Experts of a small language model: a softmax router, a variant of Adam for the experts.
Below are experts of layer 8 (counted from 0) of a mixture-of-experts language model. Rows are named router (the router's row for the expert), up (a neuron's input weights, with its number), down (a neuron's output weights, with its number) and show model dimensions 160-239. Each number is 128 + 24 x the weight over its row's rms, rounded and kept within 0 to 255. Numbers have three digits each.
After each expert's rows: a language model's description of what the expert responds to; "comes after" lists some tokens at least twice as common just before its tokens as in all text. This comes from a sample of Wikipedia text that the model never trained on. Tokens count by the router's weight.

# expert 2
router:136070125152066139125156101107126089157124122136114125175122145134111079142137137133099107157132131142094190124146071117127145090130170129120157159144127096134114165172094115145135101147151131116120140150146131082137148134185133147123113159
up36:116111152138142114102130092116159115107123125156128122152143093150097092166122150143153169134134100163122131135151113156107129136135118098147121113145100116130137143104146121126125087162153143143117113104119119144139138120157175126134121146
down36:082142138096123161137130120144126113095140122102151093200118141097114175101083169106095129175121137116146091129098087136124134165156145134120101120102105139086119148093148138145110090117150116169112116144102173141205115144128182108129126124
up37:126078110116144159148079116128111134188145099138156092130112126119097099156139112157108119138119109119120125167124122158144136140128144110094113097141106138109097157145133138079136145153149145088151099112127112153138132127113151120117114108
down37:134133120081144143105149151138132101136141138139158123135112137174102136164104136127123159141176161104158116143118102095157123109145107164152113094141155121116121127162120121129104127076144104157141181124129113147115135120124125131158134151
up38:091155094148095132143163138120160162111136129094155109126150154127112131139114115121112156106184175156076195140114116116133110138152124125132118144147181105122151151090104115094156095145119103115086112132086119140118145138103153169122123118
down38:151119126115120194115164116116111123112129120136149085126141133153097118119129104148124086135114134142110112153163158117078099104146112140131102128082191110073150133111104147173100094136140128124159135104109130157124113143137142109103135134
up39:098153133128118089150156166119157139120144087119127151134106146158130145139145134118125118106118136125115137102162127124134100134149168112124131146154146106124105105112124068093132118151185123065116135155074125090141113098144164118078095126
down39:132126121107115150100083130142119176114177147124126160124103094114165171156079136159178112116147121087104154118088158120132167116106140153112157181096105109137107160128104149149101158095118092153080119139171117125109097168169117115143121179
up40:107116142131116108117136139118106143093129146167131109141132116116148147093125135174143174222119139145116116109121136137095110117123152163115156127161116098127132087160160123138170149174102133147149116180153089093125125135101146151098172132
down40:123075115111143164151133138110175144088143123092116109168164114115110157083109133159119129092120168120147121132105127092150150164162125121107188143141118129148166152135139134130099111141068121164130147136098133149123131088097120152153117094
up41:106100094146133103112121109131158116143073120147107111129121119098135090125146127166115165121111113085115123135145118144107148121119165095174148139123131093142107114143107089113144095148193091116119124092195132165120125123107138141110147172
down41:141161145127160140142123120150120181126099164107147160131117122146121103133130093147148117128132113157131124114149122115127108144157105137160093133140146120141142179098126144104135125124139117152113108130139132112093163120121146125112105188
up42:094109138131100147118165121095107105142140092114111106088110137116193129104061109124125160110132158080118153120150121132111181109157148107140142142145149119122144129130135126096124087114131161138172132125199113133120116125152166162153077108
down42:134147121139159149162124160116149119127127107093079096102100105145096127093115156130109185139123122118125162142084108159188101129098137098101145118138171095183133108145127101119099127089138124099088131113056122169153153114109124195143142166
up43:147146134144116141088172101150114100130085122150136140157109125112134103142114092122117134133181132145110146138114117176098135121097106151121141156160192103117116142154102104143121126135138116166128135124136158140099151089166109149099127140
down43:120164126107108163175082115113130118129127119130146153111095100091174132136138091162120120143126152132169142094137113057085110133121124113152130148157078158139158147165114148116109094109106145112120147161139115144128111155137119123112105165
up44:120072097100141120096160123140123088181112125137137091148114158111117128163128063143146097100115142137150111099141117106133131116116124121109112141099154105143111145139143170142135119172118143122126122095108133142084154113150128131123068137
down44:126095118072134115155101159118154116113121118113140139102104128105132109111141120156147098111117136110202125139155124112121068102121128142116059120133141138108128140133116121101099113104154157096114150140154141136190079186108120127131146103
Word fragments and digits in tables of albums, songs, films and sports records, such as Sp-ot-ify, 19-9-5, comp-lex, pipe separators.
comes after: "1", "0", "9", " F", " f", " L"

# expert 9
router:106146098151138174094142091094151094173127102120133117135130151158102134163139106139109149156109104133110114159117084186143148122164136131131175160127155093112153124132107128109140087141115113120130111134166096136112166140141137176132115143
up0:073137115147085161119151104083086119120133102133093109157145134132078090128143117122089134118170154080105126134108135158118145164094140154105164163102139126109125134227106174101162117124151167133127090128146121110075150130138129098139106108
down0:113167144110158148122111147139109098115119109166111117113139110165089095137132109141104086150108142112126130168124128144101151086164153169140142117137127081079136119126107157139085142126134112131192107104093151124123122098101126139144118111
up1:161123135115127126151127109186128135112108143096115161141176166152149155134115112127107113152097102166118141134162127150178114094124100126072103142122145128082122135133158142127128144165128116170130114151143128115101129079146153184116138162
down1:074139177134140182174097113172128111132131115161106176121117105157144097097092139141122115157103101122097092111103129128111164153132134099096186143127132173105101115167116145144146157168139160108124108161117119131119140083088133084093139101
up2:127110138144106116123092071141122120126123111111139110168156140130108112123112154129102135107149136135136118075110124128090144148154135148125124137116113118146149118153141150122109100172126086184155163159153136131108162114153129088156164150
down2:107091094122147153173105105128106127152142126142144160098112151102164174079136167134179157093093132109102108110120128135158128131115134137117112109142109124160099135162126134146142104123110132075131118122111151146127088137083131144157147133
up3:101155112111166149122155105120122132150096105105132118147122137112102117166140165147135118152158108150104107164132101142094121123210149091089127109165083135108167126152098134132124127155120105098106122132139083133116100139157152086142134163
down3:124165091135115132124175084132141114107100164155138144185139181103129098106142142153115124134087185137121115123104142194150130143132123180156143126130188101119115148098134138135114170126126153180162094139136093149127098152107166142190103133
up4:105110163113127188136136116151109144116118152169138106150162141115140113105157148096148134164129159144134170118161120141193097111128092134127137150071157139113127172141132139104089149088098124164157149118120147141104072143132145153076149120
down4:129147130157124107093098133157138132187093122119101133134110103142103127167152139121112168123110145104162107174103159153133132107119117146122161087153143159104112147153123106174160122141109114146117083115111120076131110133111140127149150140
up5:137095121165078109123125095130084124129130133108155151146088194132156109120116082096059156178182101126135109167151142121144124101113152150127098122108140106119110129136131155119099156159162165109131148098138108115105156093127187112159143136
down5:154154130110127167121112083139086130158110126077152141120069151140134135127123138124110109084142120127134121125108149127101136163090134109126152116097116109149119113108119115135134151123141139150109142160148102140114105128154088113092162121
up6:108169129157119142146124107123149084116132151138124098132099116159054142124144146141123123116147125090138136127152145160142106083148128151147145130163091129128155119117134083121119117110080142085121087117141114088065123122140168093121108144
down6:141098155124108105127154130129142130154123126089130097139101096056137141104123147127174142091137113116188139120148174138095132108136122116141178134112124131140111120178099153162098140127117108071130121136102123164143090124112154118111148162
up7:130112102160126176091145102172141121144093103113131114136143103130168101184120116134137110120179113131132137148162069124150177116131107108143088112080138107118111111140093144100119119147131118156112143103128139181109089126140101154124123098
down7:106126113141126156135090119126089138152105124113176110133114113179161091138105167095139082136103137127050111139149158142086092127063110125125149151142084099136146083115112140117117132151132120180151143151095156145125121127155131085160096109
up8:120086125122098150104119137096119140159128112078131138120173162093127128198128091139086113157107121125106145124148124081140148099162118159090136149092138152095119111163144134111126118156185107067112168126136122131124162137151121135109080169
down8:128166156121187137129119133134141126141082135119133148094187126105199112134097134179148125143142101147115095145130147121102103122110157094095127131112132146145113083138112139134071131122134126122145117145172162136114108136125110126113064149
Column headings and infobox field labels like Format, Label, Tackles, Writing career, plus or and and inside table cells.
comes after: " |", "-", "|", "S", " No", ";"

# expert 5
router:118113112118128127087122091137138082151118084110114130127128163170086082128127109150109118178110119145089140096123086148128146119143155096126147140129131100097133159138112137126135078129138130135133093148137136103081145148149133130089138119
up0:095122114138174164109117094097097106162129064110119099144136107141137137132108144168115138161124175141120134124123115170102156124121171124124185161117125105113129117194142130077114087141142130103125082128128122137098130153119108118167102137
down0:144129088133126102108136100137133094116150128121126150088141107175104100124186154131167119125099111160138168124106151142121122147129110153150137107114152153088140108164130097111123134168101117122112102147121167160134124145121079142109094136
up1:186174148119143145119141116164145156103129126155107112143106139110115120141085138086105168144146101139142109096154144141128144115147116152099127127154213098134144156145172176134096162162100130161142113150166087131165112105111150145143112177
down1:074116166158143160128121154172161107115123106143139122114147095143080111137184164085091149146125159138134124162091142092143109154133143117118133094148125109117126116125140095110149124119106172130155142136131082149145103162120118150115153117
up2:146094166152113143119121090149159133145114117150143099170157091155073134122109119142137125117124131120135066073134132137084139129149125067120138125130112133119157135112136109125132137117134107172173155133137159075110156102171177128139119129
down2:096082116100083137140200169124150127162109169130130152084099148094132134124121110152100103135121125148137096101108150153128171176151158085128104140138119142170100118117124118115120130150132148072078165128086127116099119093137123139112143129
up3:124164138130157114115104092151116093154123124110094109186090149135094113129166129114158117114127143159100084140133058143110143091147145106096125118147087103091140129131132137126104128144141164109132125148125127102104113160147138099138136120
down3:120094119140126118181175090122131138141160147126095117129148120104134127180132091116103082105117156155126112108116156134169151070147136161132124134128161107118092151061119120115139140108120139107132117097124143138132114153111124103157106117
up4:128171135135127141118126107161113140122119114117142154120171097121160102152135161123175142149157146139115151133124128166162093136112139078149137185155116144160164164136137165118095088199115142136143119135158149156147086116099127122104159113
down4:119140153123141089141135125138132092122163155127120138141136123123115111117146132115094144117127130116159127153081117157161162128136129101127152140146135175143138130124121130160116142122142112128101132101155142130161128099187138178112139116
up5:126143124151077117156171127093086111114111149093145123141114145151119119122109124094059147140120095149106118198124133134142144101093122122114135135099151094144133118111145178124112166122144128139139136126119125107106165114118145109125117152
down5:124153141085124095129081103126083127149113125094147147132104080112102122124125120119136155132125130130184127154104156124078120143125105133165113107103108125100148116100116121145128134121113114159154105123157108100128148119110120107113159137
up6:125127104150121176106106115137114124125132181139137132141162161100101149196159138143130160159097100088132172114138142074124108099144103124134129142144123147155130100129153088125109155153095081140151092160122126091098140109108147115131115156
down6:129100084155121101128132146109165138149146135173150113117110140093141122120139138096150102151144124112153137110103155124108142127159132121159172129122088145116129091114110119154130132168108082061141170123126152092093120109145103142131132150
up7:095132132171136209084116128142160112178059149183134142139136100107116112185137156137137105109128141118142109147164100133189196119125109142149125132132132143133126120173112102120132134131136115149175180092147098151144144126090143170131130096
down7:175137081110154141135121143135145101114088112077108122158155102153189145109163128090129104095108105056112128153114120131097146138099158129127158130136146113154194105118148151107183148124153144121166145172093147130113106153114102101121095174
up8:118099144148115122083129114123086109152115127178146130152165138129139117095132111157140137147149131131108158143135115126129153111117151158106126150110182152140113129137117133123130107162153132070102127126120156146126179104134146076111125120
down8:126083146179122124125137133122148087101119146152110138109132117123103109118154157127172112153173101134150118122142145180095078107120125126155082081122166145101146096115119155144138141112116102136131152154160154138111106145133167108138093096
Word pieces inside non-English names and places, often in sports tables, such as st in Kazakhstan, ch in Bichakhchyan, uro in Cadamuro.
comes after: " ", " in", "z", "h", "j", "o"

# expert 6
router:093120115115110115125160086116102113132097107111122136130150137129142097161140091121088155085142112103090173132127121105144166103111165101143165148139141123057117150176107119112149080124163119097140100137133107131120113088128088142107082147
up0:076119129136124160101110108126096148126144097077081145168174122161131116101110137126103170182089137138125137123101116178107110129123099153111148173123149142134142110183110146107136148109091081163149122159188167136121114133131144154134098145
down0:154154120166099111145130105175142064131120143157142129111122072176082099117169136134111119150155076144123171172158123137158091151117150141122110146106115129160087127128152160120083157167109150131115122123139121161143118100128108154098105142
up1:165140153135125100159144089129123167120121129156128093165107159131137136128113129146116168141142115112126135148157139171186126138121139137097109133136164087097173127168182185130142104165065148145154137162163107090138147100126138120158132156
down1:101162158104136159150096155189144120140137064173114108122100092104139120147140129158111116084145083138149136107114116088140126186115129096130113144154103098113142073148142112147148163151103134123177123141135119141121169157143117119100134139
up2:132151139136126175126095141130147130112133123124159139143132102160085113125100088133110091094134130111137123091101125128082133094197120126113142153140108129121170145120141099150125127106120108166137135131157131096119142089167123119142086146
down2:135137129159103126157136085101098166127144172175133127101148159086095126095088124126121165110142135129149122153120172129126138120177115129097159098109154092129098153129117098110115093103106125113127110105173126151104052151136118165130158076
up3:139165135172163146131106141163141109140111105138149104181124136122116120144108126170126117106137115148122069156155075131111150064156130094126137155124117088099154143145105223093117184155088130159109134157131131137114092126158097064157132166
down3:120175136160124131122115120129111216119128118102144143152117116132109114134128134136150143126096145113172157165153148130174113131148159181133107127156192088121156166106130117168131158102142151168129108139126117136144123142120135076124126116
up4:083090147138143146115114107128106079108128109089122114157147163134141132150096152141145152157168159131119148117110099127148122122141117091123138123120154142142141136137122120095113077149098141127151132132129095183139103144119124145109154103
down4:175154162123143115110105122149121100113121128095134145170161118102083123142143115131098131059127101140124145154104132154147106145149129138094140122133133136148124114148130108149127118113139136188129120114111160131155112169135135146122154101
up5:131112147170108126166153152130091133113120138120169131140127152130148136130110097088148163117144102149126107176145130098137135074108150112075101116136099140146102092104123127109108159130158139153157123107094101145132185110136169124115114154
down5:171118114132143136110150129147142106114169100138109165128105161128109131127125141075153144117119122078185109142138148126142162118114121145179118121168141104085143094130156107147151116135148140139146080152122106142103110147112083123130130148
up6:110130101163139132137132156114136085133123136158170093117108122119124139109158120094103103138129112124137146100152161109144132085172103130167106147208130109135138117142136115125130121145060150082110066128107129119089130131149158122179113118
down6:102139131146140109132114125131096141103150147137100137132110113112091103127160119085136098096129166137111158165138211114131173108161162091164146141102096127123121122140117129128141132145099169112170148122070142136104106171115155143152107108
up7:119090113104088149098168135167168111165064131167124125135134158161126133138121124122129146089138110131122107144156117117213159124129095138121117073137137133103141141128128149109109123180154130128151134122136119170182130125147122114152176115
down7:117084136132123146125094132139130153111134139112122118128134132150141077127086140120129119116118106110094116123144142168061118122144125134112090159128089125144163135138137120141098137122126128140122145131096156145139103133155123131134096138
up8:134127112126088095120118122110141103130125105127092135142183142139107164156108106135104169151107135104110113124128121158100139112120119136120133142093117148095098168129110177134165130163175105100095113105132107123091172111150133104114094180
down8:157177154163098086121170122159126113140114156168124135094144161135083134158159120149130117121182127166132110099123133134172112114136108116130135125158117163130128144090115165136157155111111094107142112119134148128115092104136124145120140107
Line breaks after section headings and word pieces inside names and headings, such as Bav-ar-ia, Ch-ar-acters, ann-iversary.
comes after: "==", " B", " V", "===", " ==", " v"

# expert 7
router:107116097130089155100125107117093097139132133158098128167125194187124132110158117148108146166128152110109147105133098139117125118140154138109154135186185104126134162142122127108137095135172129126125114142133111108124137087121168124106089151
up0:085107129138124158138114121107108136127127108118123144162139111105164125129107120117106177165131159139137108110104138132122158129128170149128159155126113112149145138188088131085155121119151127102126098130161129148090103126107107096123117093
down0:115111097167137164086163149141144116109151132125153103118122133149114132136114157152134102171149093150126112139127117144116083116097176135093134082082141148127125123106118166124132104163099101095144118108084138126109096110088139152085134136
up1:147144164103115104136123109135125155139128145167111079150127145136097168151088126098091146152137079169125136140158143135136149116148122111072127103162185102114149157170160139124166133158119115143136103135146111139153157094133144153176129133
down1:124169152141122163138117135148145100128145104138143157117081116056108118124144144125135113090140142153109147125091141119129151188096165092103094136079119113112112070146137117135146120137111127128131135107096125154146108131129115154138128088
up2:128165144156127162152106102154169129117139138128132109136139116135091100128088129134106100149140108146134115048127127133105118095168136150110130151165125130156130116125126140154109138148083115165136160120153152087121150095174180111120128170
down2:131137127126135117147124161146097144116119098117089152077133136118150124114113172148120121118135143118151107122090155122142109191120174113083144082121092147157106117102128093126131115132125163072136133123140127115123096106112123131130111162
up3:152175114147154146097149100152099114187113140124098115118114143127073135162120114147146094108188139141123099129133069156091156089170139111134126110125093126083145139162108128094156125186132144125078146137106085132112113146146112151153141127
down3:177134117168131082150157127119079141103147132123118144129105156075128154097116150091120133093095155101136122128168139140140106115140139144130085090102177110154094113107131098100126123137124115164128114145146092125109136113117144116101121125
up4:124160122121112134125157085133096148121127136161129084123110144136127129139145146143133128127153155134100166152124097135189108125140143103120137132127151095124135143133124109144094077174119123094140125145163091098079104092133151134102155127
down4:122151139105125120115123162145134122130153121154130139137125102116133117060115186137147121133141131123153130151112104150129086163127087143097089122139128154127143117125119127162132085116143107108160101116108120102133111166127106123106149093
up5:132158119155100106110144137109083119119151141141148111152119164114139129134113128091088172143161120153123130169181134097146120094123163151117103180128142109127115098090085178100124173110156154099114150132103110084130151097132171110132124121
down5:138119102106134106122103106134115125116121116116111149117097137149109083101132156155153144115143150140132103135084124119066094094149156156135133122099115147088128122105120134082136128122152131139165134146104135088112098120121102134106127115
up6:115159115121139142136116136084132111128121156136119100097193096134107114188148151100104107151138123105144149097140149137170124103141144160146144140135114159116145112142124095106119161134112115156158097138114118088115119136123178149105104167
down6:139114138152113094105128149111116159127112163142134146128105129097194122159107117136140134142166134122169139116131187112108145095117173132118166137100119115125121121105117128136072121134132105094138137156115142132143140146102123105123128128
up7:104101126118097177108172071135182121124092125124131089168147140127095102180112128112139145152149087141132119113181130105169135133120096117135116118100147117114139126136088124142141143133133139158153142089147121164107126113143107135170123106
down7:142106109140109152144088117131142153104138156115132134136116170123140163125090132069149119129127167117083088121118150153152095174102117160101094152122092114170183117115176145146143140138103110133108138112137127129156124130122142099142193092
up8:119067119118075121119140112133117071148134103131148126149137132175147130115149069156141117148084103120118169143117131115127138122110145139099135151141150150133127141180114110124094130172123076084156112127121129129130138096136130122123093150
down8:161122161128089124149145130156137110113132096111118145119137118180124094090179139126127079109175134129131086128134156114137105122092140111110131160110132190158137129131123159121105135204121105150122166106098175126123112117133116141131110095
Nouns and word pieces right after the, such as throne, round, details, hand, team, plus table pipes and === section heading markers.
comes after: " the", " on", " The", " during", "|", " in"

# expert 15
router:110112108147121108106124136149120137124129102146106112146097140168068116121169143166117164162108108131118150113163085113146164125130148138115171121160137072122133176111114130104142106151146127101112130148157116108097186134135135160149119171
up0:105127135145109146144157087075088115159102074127104103135129161158094093134166124147093156163145136111096132126146109189176129108098142113127168159089142107160145169148101173132135104149178109138135147107134133149150148167131119134135121118
down0:132124098165093098135126125123177126114140115134127133141143146180144098101129134166120111169109094114107120118155080122143107153119145113087153171149125098093111140107140154144111139180181129104123134100114124114102104126175165156126095150
up1:172135150121130128107089114117138132123104136143102094159113170133131144125066101149099174164129103136107191107163141172149142097127111137096116114129143105097133144145162133111176135137114116151178115124139112116153158088124149140110134135
down1:107157155154111145111100106147149092143125089129097147166101058109079093141147143136124094110119164076129113134123197102120161166126157134139144089124144139125106110167141129091150097101109163113145134143077129113143119132124123119119117120
up2:114109169142121153154124123130169117157143106095160102154114117144114139131137137132126109117092113113124098053097134125096151118136167121125150137153110132115158134149110120123155115120140135156139083104159107087071127107200169037143132134
down2:149106087129111135101138108115099183123115173133105124124120096156185162138118165102108130138159096132162180153103171137144147123134154115107125097118117100184157155122120172131133146131112166098088109108113125123138093141109125133162119150
up3:114156124152159119128150167136128131148121105134095109123104110123113113131117112148105126104151099140105124160148103154085134070129131126116191124155114118086101134173139140122124141148127153124099138151160101125126090135153136070123108131
down3:129105114170113140165121140094131131129129138121104132121155145133124153145145103133124136157146131123167121160144194168098116136168148163181123102141110105125143166132116116119126120104167116156134094126138086135090096118092145160141123146
up4:109101140137135111126127110141123127130101110130137153158123085106139136182168135134109102167147104113108145135163109134163092098115111105158165132121122155133152135102092147097066107143145146131114174093163114124072126165100167126109151094
down4:155105133178120088108115146138145132112132099088123109121114118093110143112126152137108138108184095121112136166137114115158116150144100141151141136102111142111121146157125125109146141058086142146137106112085129117137169149157061125170136053
up5:124150139165102108138143153104053127139110130082144137141102146141142129123095105131072166161173113133120125158163120120109118095097158131096141112088138122099144097134099178110100171150146143115126129089130102075149167119142166113133125157
down5:132147131071140187105109134177139140133113108121117145146103127091141150133130143127126140081115134122153176077133128140101142148102111114138125152108145126138112117087156089139148125108125109149129143113110108132106114106135136127108173166
up6:121171092163102135139102129138123128138124133114127138147130160127127142141109143131078131104130125096125115117163160124182148101142127147143116171155115137096125107144134107132086123139145138143174082096117127069114123130112157129144108192
down6:141093121115090085141110117162115122155110127123106088118070107075125130128095126119143122124094149139135169132134163118128139110133137137134176138130089099145080105162137098146137168113101151114157154147153099121099083143096101146145134155
up7:117142133121134188135157147158127098172073116106141142105178113136115106149125145122152144095141137169140145137142083135161159153147094114131132105095109119100099121124091165105146108120112155150147159094158116199137120167129092150159130134
down7:141095134133114170138079058153112150113117152071147111139135116132155141118146141159138057141102135138100129089128112086084127118122087148110127153157159153141166130120114148144118124119115110159138148094121131140108093094126164095124132105
up8:133102100103119127092161125113116086206095128124132124160187135105102131194113110133096113133129108103116162144140144110135137099128130145104120123115127132113154146191130124136118115134190119131113124140114118112128136117150121111089110147
down8:094107114144132159136147161075176130164142112136090135177145163129128112112113135164097122099122125125127164119060122109162153129151117107106117077129087123138129143100136150171152125128120077092082145126149105130140138107090176148117124136
Standalone spaces before numbers in tables and scores, as in 588,280 38.92 or Pilić 6–4, plus units and symbols like kg, ft, £, ×.
comes after: "0", ":", " in", ",", " the", "5"

# expert 8
router:141148092157110149114107118120108117160114114139106122118117140162097162113121129152145172147121128139103153148127118179106153098133125091089181133129144112113153142189082111098147128159125150144147097127181133109128154103165152139115138159
up0:077110117154142137126159093121092130173107108100081098128112153159133123106123116114104176099122118092133116113083120129141141123131138157097126176126104133144152082192124161124121113134163130131117126117134134123091150138136122131174125122
down0:172164115130117106134153156139126133119125124122141104181155104180118086141163151120095112133148115141136104098065189131111133102094155109118161162127144138136092146113139117149120173141108092164156100115132163130106117112148112141149149137
up1:159110160118097136150134081135143131122122129168104109153126161134121135142117145146094157101119107180129138142163131155172147119122123124107122146137192121107153126115178158098117137142157122171143089170192089121144131104129127176139115140
down1:140143172102123155104123151163169125091131093161144153129112137128107134127200153129136147106145161115168143112107110093104122168132127104111141152118103123141111066116161159122139165131137152117176113144113091118111105134118109174140132105
up2:113143115166138173120089089137172119118132114131136122165135128144118123138096125153123107095134090103137106049097128147088146125166128142141126121107096124129171119132116098104133115119142100154127115112126141074100124086145150102146105140
down2:125143084129102108113123082130106141147168085125159117089119134096144131145102159150152122064112116149171124115105182133152130163136174121104130090140089109160131142131132150126127126142130128086121080142122147160114086090115111124096122148
up3:127114126162155147076142112172124105162106141124087111176135117146136111108127148161140097116140085157106100151150066127113128091155104092142157155132118117109136110146117172120129134124103145124073138133144119140151128151146130078136133177
down3:125128118117118135112124106126126102139130166138144142147149141105134089144188128101077141139142150134143123139142141147149132144143141127144106129115213071140095149067122122109133136103132143141136112094147111132151110102134154101123128122
up4:096124137069108160120128086126097124104149093114088125141133188106132146152164180116107136139109094152118152120139118124198098123113127083166137105092142156109117136144124142092084079116139131142141149178196154134108087125095089152124165125
down4:088159141098147114134100105171133084101137125130117116128144114120130108137128143121111106105129128134129119187130108126161119130128131141080126135108161139113132174089130114146109106086085123147136103121167147111099115126118121143123123118
up5:125139132136095123143141079121090105096161130087056116130124147111171114097090130105120145151129131126111141125144132114165107113122144115104096097115124111114116135081080162099116140125150106105157170160159111102162170108112174112132150162
down5:143156142096150105159144106152118159124106124117108130079089156143127130149129122128154152090084123109113116092150135092159164126115087145143090121154112115120123135072142117140140139139156167163114158080148121137093104143154132098112091152
up6:143145130157127134091108103106138106132129143147132093119112142134080143174124127130117130124150093144139120130151157148131136063117134135149137109136114112130106119140149128150106146146090101128160078129115130104109146135126121118158134144
down6:098106102115125079114124129116103109121126123150157152147109171089127124124077097106142119151169148132125137114131137137146135092149128109126133143099080118157144057170160095166170122138099129133152126159124128141117120129136113157133138167
up7:143127146122145172110138116152160104133065127139119122124138128126094096179112147104112150106153126143126138131146083132149138134163104114146119144114137096138134114164120134075168116135115108159132154113137126173158097108168101138152130127
down7:121096111088131151127084094153120133123108127142171119126145144146201103118109132112127098169101117087047120101128138137095163151085071135120118150133119121129146126098123159118158140101118074076119167131120138097108135128119165105166096117
up8:127112120143132131151130134148141133121123149104132138141156142111108152154109109150075146155099091150107135135120105151138118109116125152105110140113181143107117164135129168186145121149137131100078103076120097157125134106102128110112107174
down8:082123128131141112205134141173137081083102150122115195076138106151135083134111112079139133130158134160150135081099145178096137117151113100140111096140094131154141098106129152119112102127128170167131125152142160101070134113121150168109106139
Pipe separators, digits and scores in sports and data tables, plus some word-initial pieces such as s-ought, D-ial-ing, 1-9-91.
comes after: " ", "-", "\n", "1", " D", "–"

# expert 13
router:107106096129128112104146106127123098146120103131123106162133183148125120138148121142103130125140098123088150092151074104127132105139151138114139155119141122074096146163112133121118133156144124113150133124130103099119127150144119153118104135
up0:080110134145128145120132108106103088158127060120097090097140144113144108115152111126127141113108148102129136105112118137187144123135124125115142148110122145179142117203110116077139145135167083114151098141152146133107103141141106131103129130
down0:137139125138102110123143109163143101142152125144096126128124093123134146138128112173088090154124138104121107175087138130122107092115093127138157149117120139105146081094131137139149127141143137094148128058121170138106132137150132128129136128
up1:150145097166129133133116112125123152135128155137093081168121146110088161114120140166093142135135102146121138127154089148164174124091132147112134107121180095067160146131150167133141140167112124182140113156138093128124132086141136170146132133
down1:107147144154107150159063110156131137101159127136169139124099131127085106136146172179114107078074121126130100084131137062116123177161138083169115101090101111097101110159120124122120171121128107117092128130090126132065092144150081165111117123
up2:112139112141167142142099139135130109141131092123114081112134088165117127125121096133106116108148130139137142075113117134082153086160152131121137175183153158163139094139155144087133107152129128162134128115129113081103151113140149128144134141
down2:103113133115106115132125147112118145139158148136113130094103140096144152141077137136135113128135146098124113118098157117143141165160139085075113087126085103140132153129133103123135131109107175112097138143105136128162086121108112145114112147
up3:131123130150157160119140074145106092136128146151109098154164146114132089144122130174127101139157121164132108117136088149116171079136133129103135157130090128127138146173115180132110155205155132112081116204141118134111103135165162110139128153
down3:142114137169117104183127103099137147096140144157121097144149152120132120158134099152133157111114117134158138107132157125141097133166125182133096089103135049143119113080104156110134176152135105100181099122144113157163108112136116131168117136
up4:115131132118095128095166103092092110109125094137108147157170138129135140122117165105136165174094142128115120116136104155175137150136139094151140131105120141123172154140113099108121105144094138092134117115149116143119099106102103172127121111
down4:121110081114124162126106109109185128142113113101112108126154146151120121094116123139120095132117153161111130144153140092117112187163147133141147135121149146132139112123129152137100103121119149102117166121132150096127173139149156187106101179
up5:145146130161071127138166145124072122146116144137120122182160155131157119160097062125102145147172105119119146145161111112126120118124145151083104106132127120141125138125107159118102149143166123088173136123117085123119176122123156139149115150
down5:156123130123118129127120113112139125140112125105130158110159175125119139141115163113140153130133147105137149103095146126068150145137119128172100117145122081149108100087115141091161097110122102120153127117116114113088133088138107115135160157
up6:152142128153100169154127113120094115154146167139118108121134120097123167119132140123097154131142074115138137108154144117162130109127106120121128144146125137132162136141117098126107120164099105129159098170116111103117130105138131093128083159
down6:125153100103134118129092113121114119146132110145157132127079146096122132140105152119132139120123127101148145168116224132124134103187158104132083150106081139163099102156101090124107125163112153114133174135123143116099084140134100145086122127
up7:103137138114169157126174150175125104172101127171148143086158138168107132150116139099112132094142141122142130100141101143128150159170136154117155129150128107099123125132115158151181117166107154174147148084153121125151089128135087099137109090
down7:134124113125135132232125141122135144120106170086152111123138122147154094123142113092102116103131129098130119127145121160161106173100150169143120112160114081134134120125138139091118112084116101156144129139099166131133120089108138137130109124
up8:119108074089095133118150144109117085124141109134140100154170123125092159168114110117096155143081064110103166116099101131134163087146106125138157141113126176139149126151117120097128129170184128090150112120144148106120116113130119128090095133
down8:158121143130130096119127114146158139096096121095119131135104151180139106110134119138089115164179138144127093101097131146109130090110086157111126151143137103108116081127132127086128161132140115100132118143131150098129153139127121138127136135
Single digits inside numbers in measurements, coordinates and statistics tables, such as 1.609 km or 1,490 ft, plus country names like Italy and France.
comes after: "2", "3", "1", "5", "4", "0"